config = dict(
    n_layer=12,
    d_model=512,
    n_experts=24,
    experts_per_token=2,
    d_expert=96,
    d_shared_expert=128,
    activation='swiglu',
    moe_layers=[1, 2, 3, 4, 5, 6, 7, 8, 9, 10, 11],
    router_score='softmax',
    normalize_top_k=True,
    routed_scale=1.41,
    balance_loss=0.00196,
    balance_bias=True,
    router_noise=0.3,
    router_logit_norm=1.0,
    init_std_router=0.0162,
    lr_router=0.000581,
    n_head=16,
    n_kv_head=16,
    head_dim=32,
    vocab_size=8192,
    norm='rmsnorm',
    norm_place='pre',
    norm_eps=1e-06,
    positions='rope',
    rope_base=10000.0,
    rope_fraction=1.0,
    qk_norm=False,
    attn_scale=0.177,
    tie_embeddings=False,
    parallel_block=False,
    init='trunc',
    init_std_qkv=0.0258,
    init_std_o=0.0,
    init_std_up=0.0258,
    init_std_down=0.0,
    optimizer='muon_variant',
    lr=0.0127,
    lr_mult_o=4.0,
    lr_mult_down=1.5,
    beta1=0.95,
    lr_head=0.0061,
    grad_clip=1.0,
    warmup_steps=200,
    schedule='wsd',
    decay_fraction=0.443,
    decay_shape='linear',
    final_lr_fraction=0.0,
    batch_tokens=131072,
    seq_len=1024,
    doc_mask=True,
    train_tokens=503300000,
    steps=3840,
    dataset='wikipedia_en',
)
Below are experts of layer 3 (counted from 0) of a mixture-of-experts language model. Rows are named router (the router's row for the expert), gate (a neuron's input weights, with its number), up (a neuron's input weights, with its number), down (a neuron's output weights, with its number) and show model dimensions 256-319. Each number is 500 + 25 x the weight over its row's rms, rounded and kept within 0 to 999. Numbers have three digits each.
Before each expert's rows: a language model's description of what the expert responds to. This comes from a sample of Wikipedia text that the model never trained on.

# expert 14
Verb endings and past participles in narrative prose, such as -ed, -ated, -ing, "was", "been", "released", "became".
router:508494495483515493513552513509479480498455530499496519491483480513495504504513480484482509454469497522494475505505503529514508497526566468441512515520471492457452447487502521536480501475437488
gate0:532504536533463434520537517472499519482498512500507559419516508534474470556452514500511511494513507527446489542498552515531516545514544536461496507493531475519518469521499490492521484496546517
up0:532495492496507522480508482483515510518454487544520518532505478514435496513499491481515509526519535492471506519511467500520536488494484514492503567506502458463478528489501528501540483485517499
down0:497503497498480542451463536472514503521523503494514537502484502455533501482484481455510491531492529513518486487480506501512501493522505476504503497490467507510485503483506528525487493501490527
gate1:564500505539502493502491493520524468503451453525470488452503495486505521487441499503485515501468533507525495503509471472469504513515503436517578498475449493502520500487526511453471433487488535
up1:496495498504550484491500504472491493482505488503525479516554537512485479514461517504493520526489549455505494517510485495464531507501523527418466507486470459504489483492553484500487498538459527
down1:507507478521497531520498501468493433487473503480489487450521512502487479470515490480483492506464497452506481488489531500538474529514486476499484468510465496537509507499488492502488422464519473
gate2:505483492501512506477532517544474504440442496489522517471467538446467500515497504516497492535462463479490517502480482492517489524493566509485462448444444496516478476483520429481486466467521487
up2:468513545530477482513477536502490497545487508536506498536468455473520484492464494513457491524496514512500497488459495503540471486474535519479508516513453536429500502507524496517491515490494523
down2:518490499481517464482522505436500535464518508477486500505506521514526492530480500519486484446486483475502497497458507509517525485529464493510494475510488520527477445516475513475520498476482491
gate3:469510538453498495497507515506490499459528505488524507519496469482474511525507524474469505538465552533501469452492509550497502452504487471523500518484500470522530463523442506487506477502555542
up3:564494499533446507509497504500502423525521511470508519528536457491488550485476496484509493510489509555514481483505473512500455485541496515509541549497502489508561486479516513514486458486470455
down3:497469495509498458475546518472486497523459517494486542504495516506505522491508501475546478482517489516527519526509515510553503498494566482445454480486466513467496512518495501526463481518520483
gate4:505473497458492488517495476486440525500477462562485492502495547480536534499539490527492518496479456441513502484515485510533467501445541497456513508521516528478490504550496496482513478462502507
up4:480505492518518527506524519455526488526500470467448483531503483499512528469524449518489531538488543526488523525467502490483497471520468475487520508510478532487529485510483514477522509557530457
down4:490522493526445513487508497526525488489519458560497539477499467508510474463520544521528547523505469533518502519517518500453488520524527538512511507501472514504464501477493492493522504488476532
gate5:503513510486472514501507473542515497492462455541473526543495508482516511463499507499492528517473522535478480523533496490459499496427495512490530522497484484475456477500488508491539474476523492
up5:478464453481523456501521499492534530489510494510484508483540493497507455480502503479520514461509485513487517527547528493509483513540509494515499479502508470494532502515427514497479510512529507
down5:510495525487507503502489502496482468487539511502484526433528477517506489517503505532501490518491482513496489458493444522490555533496496512529483514504499504490510501564511477506487500477537513
gate6:503502522505535493492531532453485460483540464518468495542486490558528472480473458512501524501506509438524460508483511506476483499473507504516495508482497521478491474529464461546519462512483509
up6:507480538505519517517480514496480506514467525445553499486511509517509493486476491524492482515466523480500513514466506489495490482488503508508482476498519460522474477539465497476453517490504544
down6:532480525463497544476538510515502475499524495506511474540491517496529530542517480514497508526511475487463512483545490543504495516528514467495490488521542530451513491562493508549527487479481484
gate7:550479532515465497518477517526469508524452479484499457456483498484529514488466504491500511530505491527542477508507503462514494505534517459460513488533466473511476483533538521487503485517498523
up7:491476498504504519528523497443509517514503522476539516544544483510499492450483538527515512496541517513466517501502526509488509496486503525493483546504478506451505523524508532499530489456481464
down7:505472524484493476495529457509497505484516501531552510498492540488460490514510466475488488503500499484510484508516448501488498520498499485499460475505482474473497504502486479491504460488567483
gate8:526456491506464509525524553476523541506505490500487469528527508497469483515512516506535479481493554477499449504533503480501528479503543514502520468531469502448508514556470527482498489494489493
up8:536496491488529501477462506477523488522494510479483515481489475494507486531499468540463542476551490500535458531523463528463531538512484507464547495521507505470476446474519496480521494511521430
down8:508482528533481498517500511478505507493523464483554495487482488517492512559501525537483501483501515518497504466524473509486517502484500496469533485482532491521519524496504495540503528460468533
gate9:458485467535463480492488454542537499533508508545466534493504497517493468491498528494508537543505509494474511463502533506513475475513460497494470512533504492512480495473511520503542481511527480
up9:519496533478527485450539506487478489486530502488523517492489506517480472491486488490539472484568473498477488491492551510481537519497509475475475514499484450511518486491509522488493508557496489
down9:491502514533498479510456513499522505508516493500530511518507439495469508474505445500546505530504534476496502494544452469505508507524468551499516529517539501524493497483501526530480490495476506

# expert 23
Final digit of a number followed by a space, in stat, election and sports tables, e.g. 2003, 37.7, 986, plus some ed endings.
router:467492469515465464494467493504477476440543507490454511520504499497525494517568467478473515474479507493485474490477523506505500499482487475510491512512508491522508516486479481499528524489462506
gate0:463468473503485490503494482470564507555495482497520553485517543485514485470489507525489504502507490496475515536526523524531497443547528520483515486512522537505503460448488494512462501516493510
up0:503487516455460497456442493478516508511491461507547502535476510507490524526496513495488470500499513530478514546516479437511517487501482562502434478477512486521508457530539514521534504517542497
down0:523501492472508448500514513474512479554483533533484512513480541524471521502496461503478520488488529533500493523474558491531489479537505514506503464478514495493476512460473537451504502453469481
gate1:481469471476476489519497512530468530520489474481509523493457494473499513544526504517467536526542487474474470498555487507542494479504469534457482491506506472518494499493476501485525483533521516
up1:510515547502458469575529473490489474516527498518502470501455518501504487506524482472517486495512518502501487483485504479457533496489479471498504479519458487553474494488492509477492478452456493
down1:504506530495515487534543500531504483539549489515476473501466554481502458493529478561507495537472453510461507489499523480559518471547503564484529478538507454461482531528472497533504494518498518
gate2:500492446496477514524514512461469457529497501499457512464523529502505487466524514490488514454488492491515479499542510520491481518502494517476515513489483489488512460477479496504452510483467474
up2:459484481519489535481470533497544462502501533487553452460505499440510479513449474535529532497482562518513472483535495491505495474475486525519539480484453519485480481479476521490472469509491493
down2:510522504496523446499517538473490480506529464539470532457490477492482519487453487523501508504501469481519457499488459504495459503470512473540524540505480521502474473492519507504496501515494498
gate3:479504502482493475476536493500488516472494512474471503485494527537489466455519484517492505519481551518473511467455500503477486498490487510498485511490492501563471529544497520551528532464442492
up3:508474464514472470502471483561547504536465516478501488514514459524507439509534486495510493522479518432502494479520477519464487483469523506512448493488472477509495478480491508486480487514495485
down3:509515550488501508443531523518463512545481519528499466559475466508518504471540529470489463483505510487490503526528539487525461513558514445517493491502479505506442489514504474506433523502511498
gate4:478445491520469509557486491518511509488504506514465527493504482504475498463514489479500468472540466509482498511486530512527523494422504515486474507460511464537520476515506485502513504504478506
up4:500460493481507513482531494552506525473493527504488465493465529537449482501537517510526500509485468473484481484486534499502503509471510501473527509467528465468468480467461525493474503474505477
down4:513497504503468531481484520490500513494485487510515509557496541520439487484481517486504513495470486521462457469537481521495516504504556464534484483528511478495478502538534502512535508510486497
gate5:502494474488492519538465522529514470484491546486452495532441490513487483547470527513504480487465532492515528495569485529473528555479457504437533440512456491478466508470522521540490456512467488
up5:482495520507458513531508524514496529519500506510511492465502517495525488487496468478509540465517487488500499491537489539517481504455515463464492490470536499466522498511534446482558522525511543
down5:540514474478492498493488518511540490467528493513494501534544516456521498512524479507492489461447478531511492500478523504507470487525474523544491515464508504497449480469474469441473492518481473
gate6:526548524478488477474499504508521481488466531520478484538455513547485470479480504487472476486512474511490498504506534479480466516516493484489512508517534506503489463484508451506478487504498516
up6:494490446571507456500504484514568485481471487536454533464464499493492466509488458465470508524487518477470491468494543528497539474519504488533503468475470549522530506504510522515510542542500525
down6:480500509493496502484520528495484473499493503493493461487511528481500473494449485485499489528483510505508475458473550530481533468515524476520487430523521485512480512480549526492469483474501471
gate7:486512487533484504546477460537526530474485487505475501508448459553506516549504461507534528481534513495469526455470514529525476500501533559464513532501473489512510420508489524506505522499526477
up7:497562490491507468481486495509485488493522518473498522495525488526496487502508471503479513486477539506501472492525450542557484505479469507525505470490526471500512499483531531465494502534529527
down7:485512480487550496481558509488504526483473518538490498472512478466496521486500461516509514448504517492490538508515506451511487511520526513527491496488486483491519510505544510514492481503485502
gate8:481522518503508490480491513502453485441506537491475486511559491535492484483531509566477488487466499499500459493485423494450518496463512481490532520543477493519462547483531475488524481502514431
up8:498496502538488508544487488464508510554502475464524509484497493508464479518518522509506506444461490524479485488490491506559489465507487526534496519508506530572507505523460504537506532503543505
down8:473484536487516507507543532504492496528488519507497479468488480488498480515508456485483506528531498455520481506486514511513495490489509534518472465506489491521453499519438453481462525498504525
gate9:501473479478464506550502469493495488508495492503509498517512507486503533457514472484507514518456535509505538521478519520515479508479498474511510511512519506494504504554506488493463478552444542
up9:497563517478509475474543468472491511545495538522501512519512489511549507504539493496487478460475508525543519543497468480522497478484488478498474501526448465516512449531538477501477458492477506
down9:498516480511528498521511487466471472441459483554505464534434500443507493506484459496484488475492520470463534459460504492475487509523489485491490500530514523488557538495488489506469505470549503

# expert 18
Prepositions and relative words governed by a preceding verb or clause, such as to, by, with, for, from, that, which.
router:485476490490478476495500526459497518515479538483445510502447496484492545496491486478471484473501468525519483536481492504437479511540512468449494516511511457485535481505515515454501494534549485
gate0:486422519471502492539506498513515464500531514456478485485489471498508492496486465488470513553481502498534482465449492469505520506509496489478512507511504539525534469508478516494463459498482498
up0:538489475482486511491520481497485474496519501504463501453532511520476510503485511511453461492501467513517502508491508514503501479517493489529528475484551500509491465493514472512481481503497535
down0:455506460532544494484501500500530497503453557461549505479511499515511494498501486515511474507496514511485501524530490487542536495473521559533527437493459519487515510519509495500506529507509460
gate1:494497478515477469497474492497509533489425519527494543503486492473514475529493512521488513457496457472526501434436525470459537487498501512488485467505497529479489432491541495511486501499486545
up1:516534510442489488477529496524543480523517533502561480506459511498471490518462519506521489490517522513539567498505483488518472498501468490500443452476473483511519501513469501472505462484473498
down1:513484485456503506530474527506491496493521456463474460515475515461534483536495458506473516499508547508509488500491536455502505501498466496551506506528465501515542520473469490484507526510493488
gate2:518518511472517497507531520514508493469489538503532430495489525480527525460509473520516523510487477496468495461547485460514490535465487536492494469495498479535466500487516511477505503493487482
up2:522524557505490549470530471563472485505469508492483491523552512532473536516520506487503520493512498485505479479507491500540471468467490525498483484470549496494477493509485491509531520466460520
down2:491522531501520519492504511505527494523496474532523477520529488523499495490505488531504491524470434467480490551463462492492483484467486487492487489451517526544498471504503525475482488509468485
gate3:549526558495482484493503535474511505493525487476545544528464530501531493512477502504491471488449486476502511480465501487459516472483540490435486536508520472498495542478507459493528502551510460
up3:523468452491529457501497474514515509488526499483540511534516519481479479505526497529531465480537464456499508498514481516520509484509483484460466450470493505509495529494480473496475533453517505
down3:497507501533490532505489438523561546488483493484521501504498442527493488503516515506462513504510490486535533545516516478494532509495496521489510506540527530481467520513508498519538483497555524
gate4:493504486488472519508521547496468496493516501515461556532476529509476506486526518481499465549496487520475504530488494509516520435526468488490470488548477480480457471483473495480559488505480463
up4:504473474516512491471494502522496526525444527523482489468486509543503516511537519523498476510489533476486522514505549478510493467544476464500501479498493463491498522526459513486517490478530528
down4:467523478498532494524546478515515448578484470525532515536508505508550480473502483547489512482501473474496489500522525430536505484461490513497511496533489534480553504511491486469478509525468492
gate5:540475485495484500542495495530507553519492500513474501510471460528480518491485511472503491513502505466497558536536516529474548478519493458489554494465456480524497536496520493515481480460474514
up5:485520471481497483490483516474527517473488475486490493550447479458552505526516467518511490513533510489498499470498499590495521506566487490517492505467467522539514495510470511511500492506480468
down5:498524502501557459551463528515508518544541468492446491514490505519507542542519490500554519496478521523486458513515481523536506473524566480513512505503526522532468470490525543471455549477505470
gate6:508476481533530527537498481514488497509493477468495548470488522493535496501479488494551464477513506481529473490491492508525490523487510554469533527496499470494498536493480534481484542506509448
up6:509499448468489504522508489469541518502503496495507526454506481471507504533518557493490507500482484512481498550438564480470509481517505467507565458502481492457496492520509529511485501488528511
down6:531495502494508490509543497453491479481504494477499510507462513508499452474457514536515517554537499485546493550493495484537470473494479505508498502491498548451503459487515496513513519520498509
gate7:531502458506507505555518467528485536517521517490537503503512454501488475487486471564508510509476478546479474473469471494518482542498521491483506475458525535524468480520502516512540462481515524
up7:526516539514491511525488495515492509479485502506514460514488524517490517526522469539548505537503511519507487543476528528562525513577503533505499482461504453499518521464460463528500507539501514
down7:540525474515485513531539490526482482476500507543503517495542518506492478502499454520503526517450456515490475488516553480507508467473514502466466479508497482499518528502476491492471462544474475
gate8:474522488506484516507504463492488533519516478534493499507511496545506501540467525526511510501461502518527520482490463518487550459465475494494485479535521556511480534465474508499483499519462460
up8:524535511532518518519528478501493476515501492486489500476489521470472513472513475527509466451529506536528500530496493477446470508469497471442498514510501492508447504529488544448519527494540550
down8:533489536508515460487506465539518516531518515535477517516513532471480480517493516451526524505477499515506483480524480496491487502502530503473503449547535516503465473498447541479507493511519478
gate9:525477526481465494523512516546490526487499523461524480529545501512492533509498455490545554508478475469522454530527472480478454459512495524492510541519480497510488531535470512493513551479517458
up9:502470528462526539507487530496448466527489499543446499518502496578563443526530534513492495519512521470482516491500529550495491544533463492531495483519553527475491511508468544524487505535443514
down9:487499511469522473504494493492505496520489502529510473529534501532519493507454486543496537498493493483485456488480451510485472507513478472535555482489491489506503539510485494451539532535440534

# expert 1
Century-decade prefixes of years like 201, 199, 196 before the final digit, plus in-word hyphens as in A-list, Under-18s.
router:485528481490504460491539475478521540526481497523519500501508510521490505479473465523500499525509533457491503507511495508444470521507489493499522537487475455486499501482482509496527516508555493
gate0:508448475512501498503523520535461493494533471494456518487520422532497497545501474477511459469480482547487482547526488513505481482513497501499477483497533492542467461504511483495519489503503563
up0:486474496493523543467513491487516428486507486484542490505499533498520510487458502563500501484545556493508510530471461484527508499483446470484536486524464525497522524505531531515513478490503480
down0:434445516509475521493506460488569538524520543508507522536509489539529540528524535465509513491506453505483491521482505523526503471485532498475547515485507495522503520475492495516510456498472520
gate1:483511525491515495480517453519457478524482520541486502504516509498524507473526503465505497498510520489540455489484478485496497527511497503530520495506493506536467505466498467504452490536594478
up1:515477526507511527501502485486516488510515465506532491512499503469498459481489460497515469488515506502488480490482482513473477519491468519508519530435538480503480488477504522524451511492466484
down1:507525548484551524503471508460515512504483523462456445511512467472538483486510454505497520496496473564493507480509501509507550500477518475487499518498500504452475502490525520480474520512505518
gate2:485509497471482496504528520517480477527432549490477487504517530497527530454484510490470544508486480508516531478483506492510455478469505486492499475536511449531494454524492522545484451491505514
up2:483487512459507497452541507500464528534497482507475497463474518540526504476491516479561508512498517530480516486513531557516509486511467442552492526486500498480496481515466460495468537480496485
down2:529470489509451489504521472552486492457510520511484490466532464508543507495496467516508515495450533466506509533503497477509510504503505467499510552473516524515451517501482454475512492432494509
gate3:507503516526532505479525415519485496519481559492489467507477524515513512533475512481504518492536524490497488526483517521476483512510515482505544523463526520498523509500503530488465499533500511
up3:478462509493494538518509515451502548519557496473534498483497488518477482468483535492498471491495504486524512508508486476508520480504500493531489491425547506485473501548535511512524532503499534
down3:464510482474501503530489525475492552466496525507487448477506550474526523485515508511480497504498488481501480438462492476487511485468515464539512462476508535528520491489514490536476521534518551
gate4:534506551489527476479516510522522479491510455513470493493488480507471557537500481499513514500531501454484478493470482479521505490474518472478508480495520502476547509492501515443502493534543486
up4:486518550512511516532524463498451531488499465507547489490524492493448461507461498514513531499517485457474476474518490470464532497512478463500508511559487503512521492477557481465489502483478527
down4:502512485482469483502480537511510498541503469514471491476478501528498506511525485509559504467507470521505517517476475550517509487527511506489517481515477552497491526530425516481466480530510495
gate5:502552477473471505488487529504458452463470531507495508469516509467469520506461459488453554511519451457510466533504481497459506464504497488476556468498474493489509500476535526489517467524487473
up5:552493473483476529467521495487545556462477482489488509506530517476489503502510481489485527509499448529486498520452467477495515486490511497505458503511548540525536522505492537500470532496498465
down5:520496558510560526494518477454520491540493507509501468466489491495471495481498500458503529485516474460489491476504522514482494461521463536514519504516540498472515508473496513513474549468512461
gate6:466492479522499560511530493491507495527467501475535492525466503470436481474494549480491517499545494450466490491519473530473491493474508534484484498503453514473473441477516509482513471498469469
up6:506522466492501498498481468486504529577467494458528473509484491446463500533504521503531504517486533523513556476503505546496520473451468495532498510495459515491492503513537502507575511498528486
down6:505516538472487465487508493509522484486443496501499507461516506509505548497544521500537504489533533495492502494469481513494507504486494536558475495464492433461513522554506486494513490490521490
gate7:510524528491503525469507445514523533521511525475493521482528469523490459498486522520555471494482480456542505439513483481492497502506440517499492477483532520489504501513475556518530518505469529
up7:455486448508510490522498474497517500480451525431478477547530470477475452498535515560525481503446468488507504489528470512494476539480508547508471476500493550518529516494483493501510488496506511
down7:476530538501509470470487505468488518490482479544491520502482511487460544481489499531487529514495523497477494503507475487490477476481497512480505480540540494481492497509503523465490500538502491
gate8:481481484499477512506520506470530447507490503514450520531514489527456471433529502503509498472464555442534494507474543487503499501468525471465481490493510493495500513478487453498463485504495493
up8:494503506550486526521534477474505498503505506504512521483520521492540483534526506493466507515507546513524461544520513511495498495532488505502500500504525468511457529531434495499506521463474503
down8:499496499468535549487526551532498480518523461483473464516521503507501519503508490519487466440464474475513477532525534490519495456517493534478481471510485492512524526497490527478524494483502479
gate9:470543545480500481501482447483494492522521556513507488508546494511490473489484492490510503517505503497478497507495526488500501469525495493472539508446504456518569542486525488522521517475491507
up9:473469513517522493511508525478475487467457478510522470510509526480511493496492513507474498503526467505527528470492475473483510488483536454523509507489491506506498495498511525440523522486508512
down9:544487484502469525544498516510502487546462527510487510455483495507525454470481511531542461503478482458518472515479472467524484519513515481472495482498478497468546449497500496519494478500476521

# expert 5
Single digits and digit groups in the middle or end of numbers, such as years (1986, 1960s), scores, ISBNs, percentages.
router:453494466497497504470503515483544523490485497509482502465520504490543516500511448490475470525478518505520456500538492504505478505472497482506486475538485462500517489517474510437474491523473465
gate0:537503496502472517449481561486513545491451501491497469459523506495487481473515511504486530503469511508458453501506499506467466545478485535496532511489523467473472501483523481474504489505483486
up0:493483491524500524528525527468482485547479454510476550475488482483460518497475437459477507513553456489496467460522512463491512467512485531510528509489494451490496511486480448479477502478501516
down0:508497464571476529477471507513502495503499516528482463546510542520489473499485506484490522480429453514538516477463491474468538505502541471525430504518514490508509505502507495519464553501470539
gate1:451504482502508466485501466484536508513513519495472516494512473471507495551500456499498467563536472513478527509530507494550498504489524517538518478537481471470497520536527547484534470474510478
up1:499551472508483497519460515500548508534500502478533453504507483486495528511499510507512531492504457502462523523503499544510472513457501515474547503537491515500506523483476504475503507519500520
down1:468490447463481502500459503518476538524504498474560493539524531502504474542479502494512491514488509522451489510532489520516525497497498466497440496510485459518476519511430464519532490445495474
gate2:482492517516543511505539478550498451505521484500488472499501500511488502473507527506496479495533486575535452496531484503477525475481503502479532468491471471477506531525490538484475489526517494
up2:472518479561487532528512519507511516502502516450506468460506519531454473484495510509452524490474478583498506502480508522469508521483503471514486511513523530473473450508501497501501460496472486
down2:517516510524554532513510505523462518534473526528527461481517488529529483497534518513510467505502508539474510515527533503502540478513461501490522478483511515527501517520488514483540448513522513
gate3:522484490520475517496529538511523533529497570489533466475526461534538485483508465488523528485535522504511491475515491525489495527460533487515487509521528504540507557467494469471533531491493452
up3:472486509515477499521494538497514475519463495503517512501512492495501494509523528482524492537548513519480504481530508514472520526554498469475478506471500537528499507540530499506476452500511498
down3:445460485476560508462514510503460511499495504505497501500524455472501517466497512533505520486493516485492501552490447507458474497531471475456568519506474478511489524512492495529497496558543516
gate4:504497509475502479515503500520499515520496483490534489529492521512527501515557478510496511470524504506517506494509514506470515465495494472504492494484515473478505494438515510508512515482448475
up4:481504532513551531497464505448500561487508495510466506492515503474496545524471503505478494543515466517498474524443507532476530484504530494501506511514520492521441478504531525500522530493514502
down4:528494500517462501491545478497493523478484492513483451486517528507500527524487521510535504504457503523538519487459490495491495534537505501495502553533510487522510577475512528491497486473514499
gate5:497500470494492535510539508506534475511522482518466475480496504512468484492484486519448520540508520471498499492502510480506469548495519510502512502486475509519506489486450465550502491511499535
up5:524526517505539511489481521517473468498549542478508498491469500525543526472501493506536511504473518521519509472520511510508534475496478511525518468566517507480503511525472501494472506520498495
down5:502482499506508523440489514505533511496506531487525564483512499476488462470535526543517474467478535537484494488481522486486460523491526528496548470548503510518507525530481508484534486492502542
gate6:487487527495510519528520526522534520447494503532520469468527486549487499432500519470509584521463493467504481519490498507500493471516499463454457465473488497530469510514517521486528499505478476
up6:507483533491480510503472436509509529508513543522490500475514521500532545508533499494502493480523535498517455492476524517508509446480469497471493502495521501466504503476439490478484561493499471
down6:513477483507462493481504490489497487497467464477461538469487502510532552472499526543524528522482478532502499554510544558489481501500547533517487489473481484523495463497514516506494505507497537
gate7:456504516488505514524534499501496459525502530503537468520488462558459540473490471442516493494513502488482515466446477494537503526508559472500487474520517499481491478505501494484475458475516503
up7:523505493492480483514514513456516471499490466479496518482482518503464497471477489462519515459506514526470524501518509501535517496482502524479493498458515511527539502511536488493521526496526508
down7:486493499462514534496546509490518495503474505501502470526467460544502492491555473472493508469521489476515478513488474476497459533519568484480520495493475493545536490515479472529466514457449514
gate8:472542458531497501522538524532465496466501547510493509471490566468437503446511503483512490542503481553454490480525495499521490525502509486528535488495521461537518523526496455514485465508509510
up8:530477478514459525522521501478470524509531518513543496542503461516544501517462522486488504520497505530544500513495429462505508480517489489498495483504516536505511520491525457511515492504508507
down8:515491494516507465480523501475491528495521544513487483523480450491562525480530553507474483514532497526561479471492485497431536507504455505484494514516515496494539511493511504446480469493530532
gate9:485542518494512512459516515532485467502511519521508480502479509488500512525530510506517542519521508469482512497490478527509534506511528490460520479476525482502479496501454520513423509474474507
up9:512486498495455509498534510507529543539479513521469500474514530528468486486484502494523575500458491470505500500506506537478499517454528491513473475508526497461517482505467472522522530508467521
down9:474480505516527508528463514482493510506510486524489503476488528490513497526533472532538463470507512509515478480465440519513524452499446540504518480456557484482476502453463502496459457487520523

# expert 10
Prepositions such as in, on, as, at, during and auxiliaries had, has, not, usually before "the", "a" or "been".
router:508493458475510467514509497561495512468546491483489505522500532477525483453524524484508521496498520466503516473545502497558483505517506520545501471514514499483502492545504483497472474459491517
gate0:512541511513500551492470504494507522490531479573524497518482446504535479581511520495486478474557527546489494493538470491518475480437485534535513472492485501497523522484482483482497492482467511
up0:532501507546509525509484514493568521526526465524491458527506499533497506568516521432497515473500535476484519525469491454504461517541474481529507489483509518493489491575485500522495501485484511
down0:474486491521493517484505511515520537504491512482479505471504519499522515525466494526513527536489494448477472445538518490486477488518486494457535510486527486507441510518510493491460509464476501
gate1:504477546485469504483517488498476532506487521495513509475515460476519481477500492571496477453509457500498478475489488489521496503503519535483480477508521499513521474505526468523470483521466457
up1:487469510492532533506520488492478549523502527519486511515507504495460507518498501490527487512534470523470517502490489533533466503529525535437474494497487501485476508478531507511512496493513507
down1:511536467507525492501458461440552505498464467506519477473548519571508471501502493465542531500481524543505490500515499525454512531460477514550537464481499526496493491493517473475523522465471515
gate2:465442462455506496537482500507509573494530515512498515534509523528538498519473529478494516483482545514454524486490484470520499524471498492509488480495530476511500531552471448495513484557485534
up2:509544498523478497508476434475495472507504495498529488521481523472463512495482514505479504495507504514511503516520519508503495449494489538492528495522502452506479507450547503476490477529512499
down2:494510574479546531487497540452506534493467525491483471453509521488507518503570496502519497517474560471511518536532511555500522513477553517532490494489455492528499512491503509492505486501513509
gate3:526480455518470522478489438518512555503529529483501493536545537500575500483493506505486534509518488542506491542522498474532516497504490499486537481464487462532496500479508539503487512457484519
up3:513493464510500487512494514508500498506524541505501465523415516485514458529459496474492427471532485496504527522489430538532488507448510483523511500535517523485458486473459476479510472518487475
down3:482427499528476537504518505495521451481511484510512532484517538492473504529473502495491498515472488471524479465482530498449508551503520512513440480557510527537513476480545502508521465493485499
gate4:499487471469532454440479485490488517519521516494477488487500502498570523480543547496498510437487487482505519479509511501571523528422558508480506470496515485496502468503473527489521511471484474
up4:513472491527534548483476477492485527494548500514492428483498482526510467497456492535523487510511536541461502508512518495508495493466487527563548510525501464517489526488516491463510535492512545
down4:500513461500512545512513515492560496485558504512524526542500495504546509490492507509551495495500520502474463465495501505512535475530478483491469506478526554506515518486523485520485530484513534
gate5:526472497511499509545508484480532506466530445484479439513476483489545471465490486490503506539521495541523514462526497486513542533521512516496524511456517461504466484499486469496490514513463486
up5:522515491472443494505493438510450483499483479428508468529480473522489489465507505487515479507511504499499514464529492513500485474469467488451582523505457509470466494511493480516500494496486503
down5:529474503530532552537528489524506526488477484445482476479458492502513528485475483494509510505544481535511509513534480495505487469523465504451547514496487547482490461576508515488513521483509472
gate6:522479498534482512475517462521491515512500463518490500431520521525503500513455541511497544539538486482489505503510489517483527525435518496490494480475456499494478485530508479469545493501502477
up6:528507472485496508459533471523517449526465505538507426522512503523503476523524505485507476523506478547489536505505497490513493507455476496505467542468508494524482469511488497476518517509508511
down6:506506476546478514489512519504480488485521509434476487471539514489496482501491510546488554488523506450481500506508492480510518496522479502492484500533486521503497464530515498501493505530527504
gate7:520491521476511502464492493466526521488478479501514469487518495514535521478481508509495519482499531478500493497518521529539493503540493472505506483462489485499483503540511479530487460501491466
up7:540530498489511469510539505518489477555457471483499436489454517502477533486495469479458468474505461470506494477486508497480580529477526507488513487508471464527494482534502449433442503520502499
down7:504515505530489510451512498473517529464518506516517462505515533506547517534486465438506505508482461494487475541501506529513535512549507515564415492503484527530517463485520520449518481482492490
gate8:508513471501482484520494442511520507512493512488486492499480529514498462462544527480502499483529515501502488499507478515507507502467535480480478483516497485518505483505510501540471463527455495
up8:528490483495535482485481530508513501535518495584531476494530541517553433463470519463492505523468513498500495523535486510508509534491470458502475512512522504519502513477497475489524504464477537
down8:504495504494498522513493486488474545498535456491465508509493457487504485530519517535496522479525560506501495461478529525497497473514531490456495504524480497565508469513473496527445523521521523
gate9:494497510488515505508475519457508544505512489509494487516471536527506506494514500475503496482486535495512500495466545507529541566508515540502495449542488525518545529498484483510500474546532496
up9:496489452485451484480509551505548507488493462485497497479522493450462512488493472516468538502491572473497503446462520525485509520495498494510525480515464484434505483545494476526491503499492504
down9:506496520513446497520500541512532485509497497515525505463471461507506506489471555531492461488522487496485491539486443496509474494497512501523523504510471465473482474487514474483477483539469499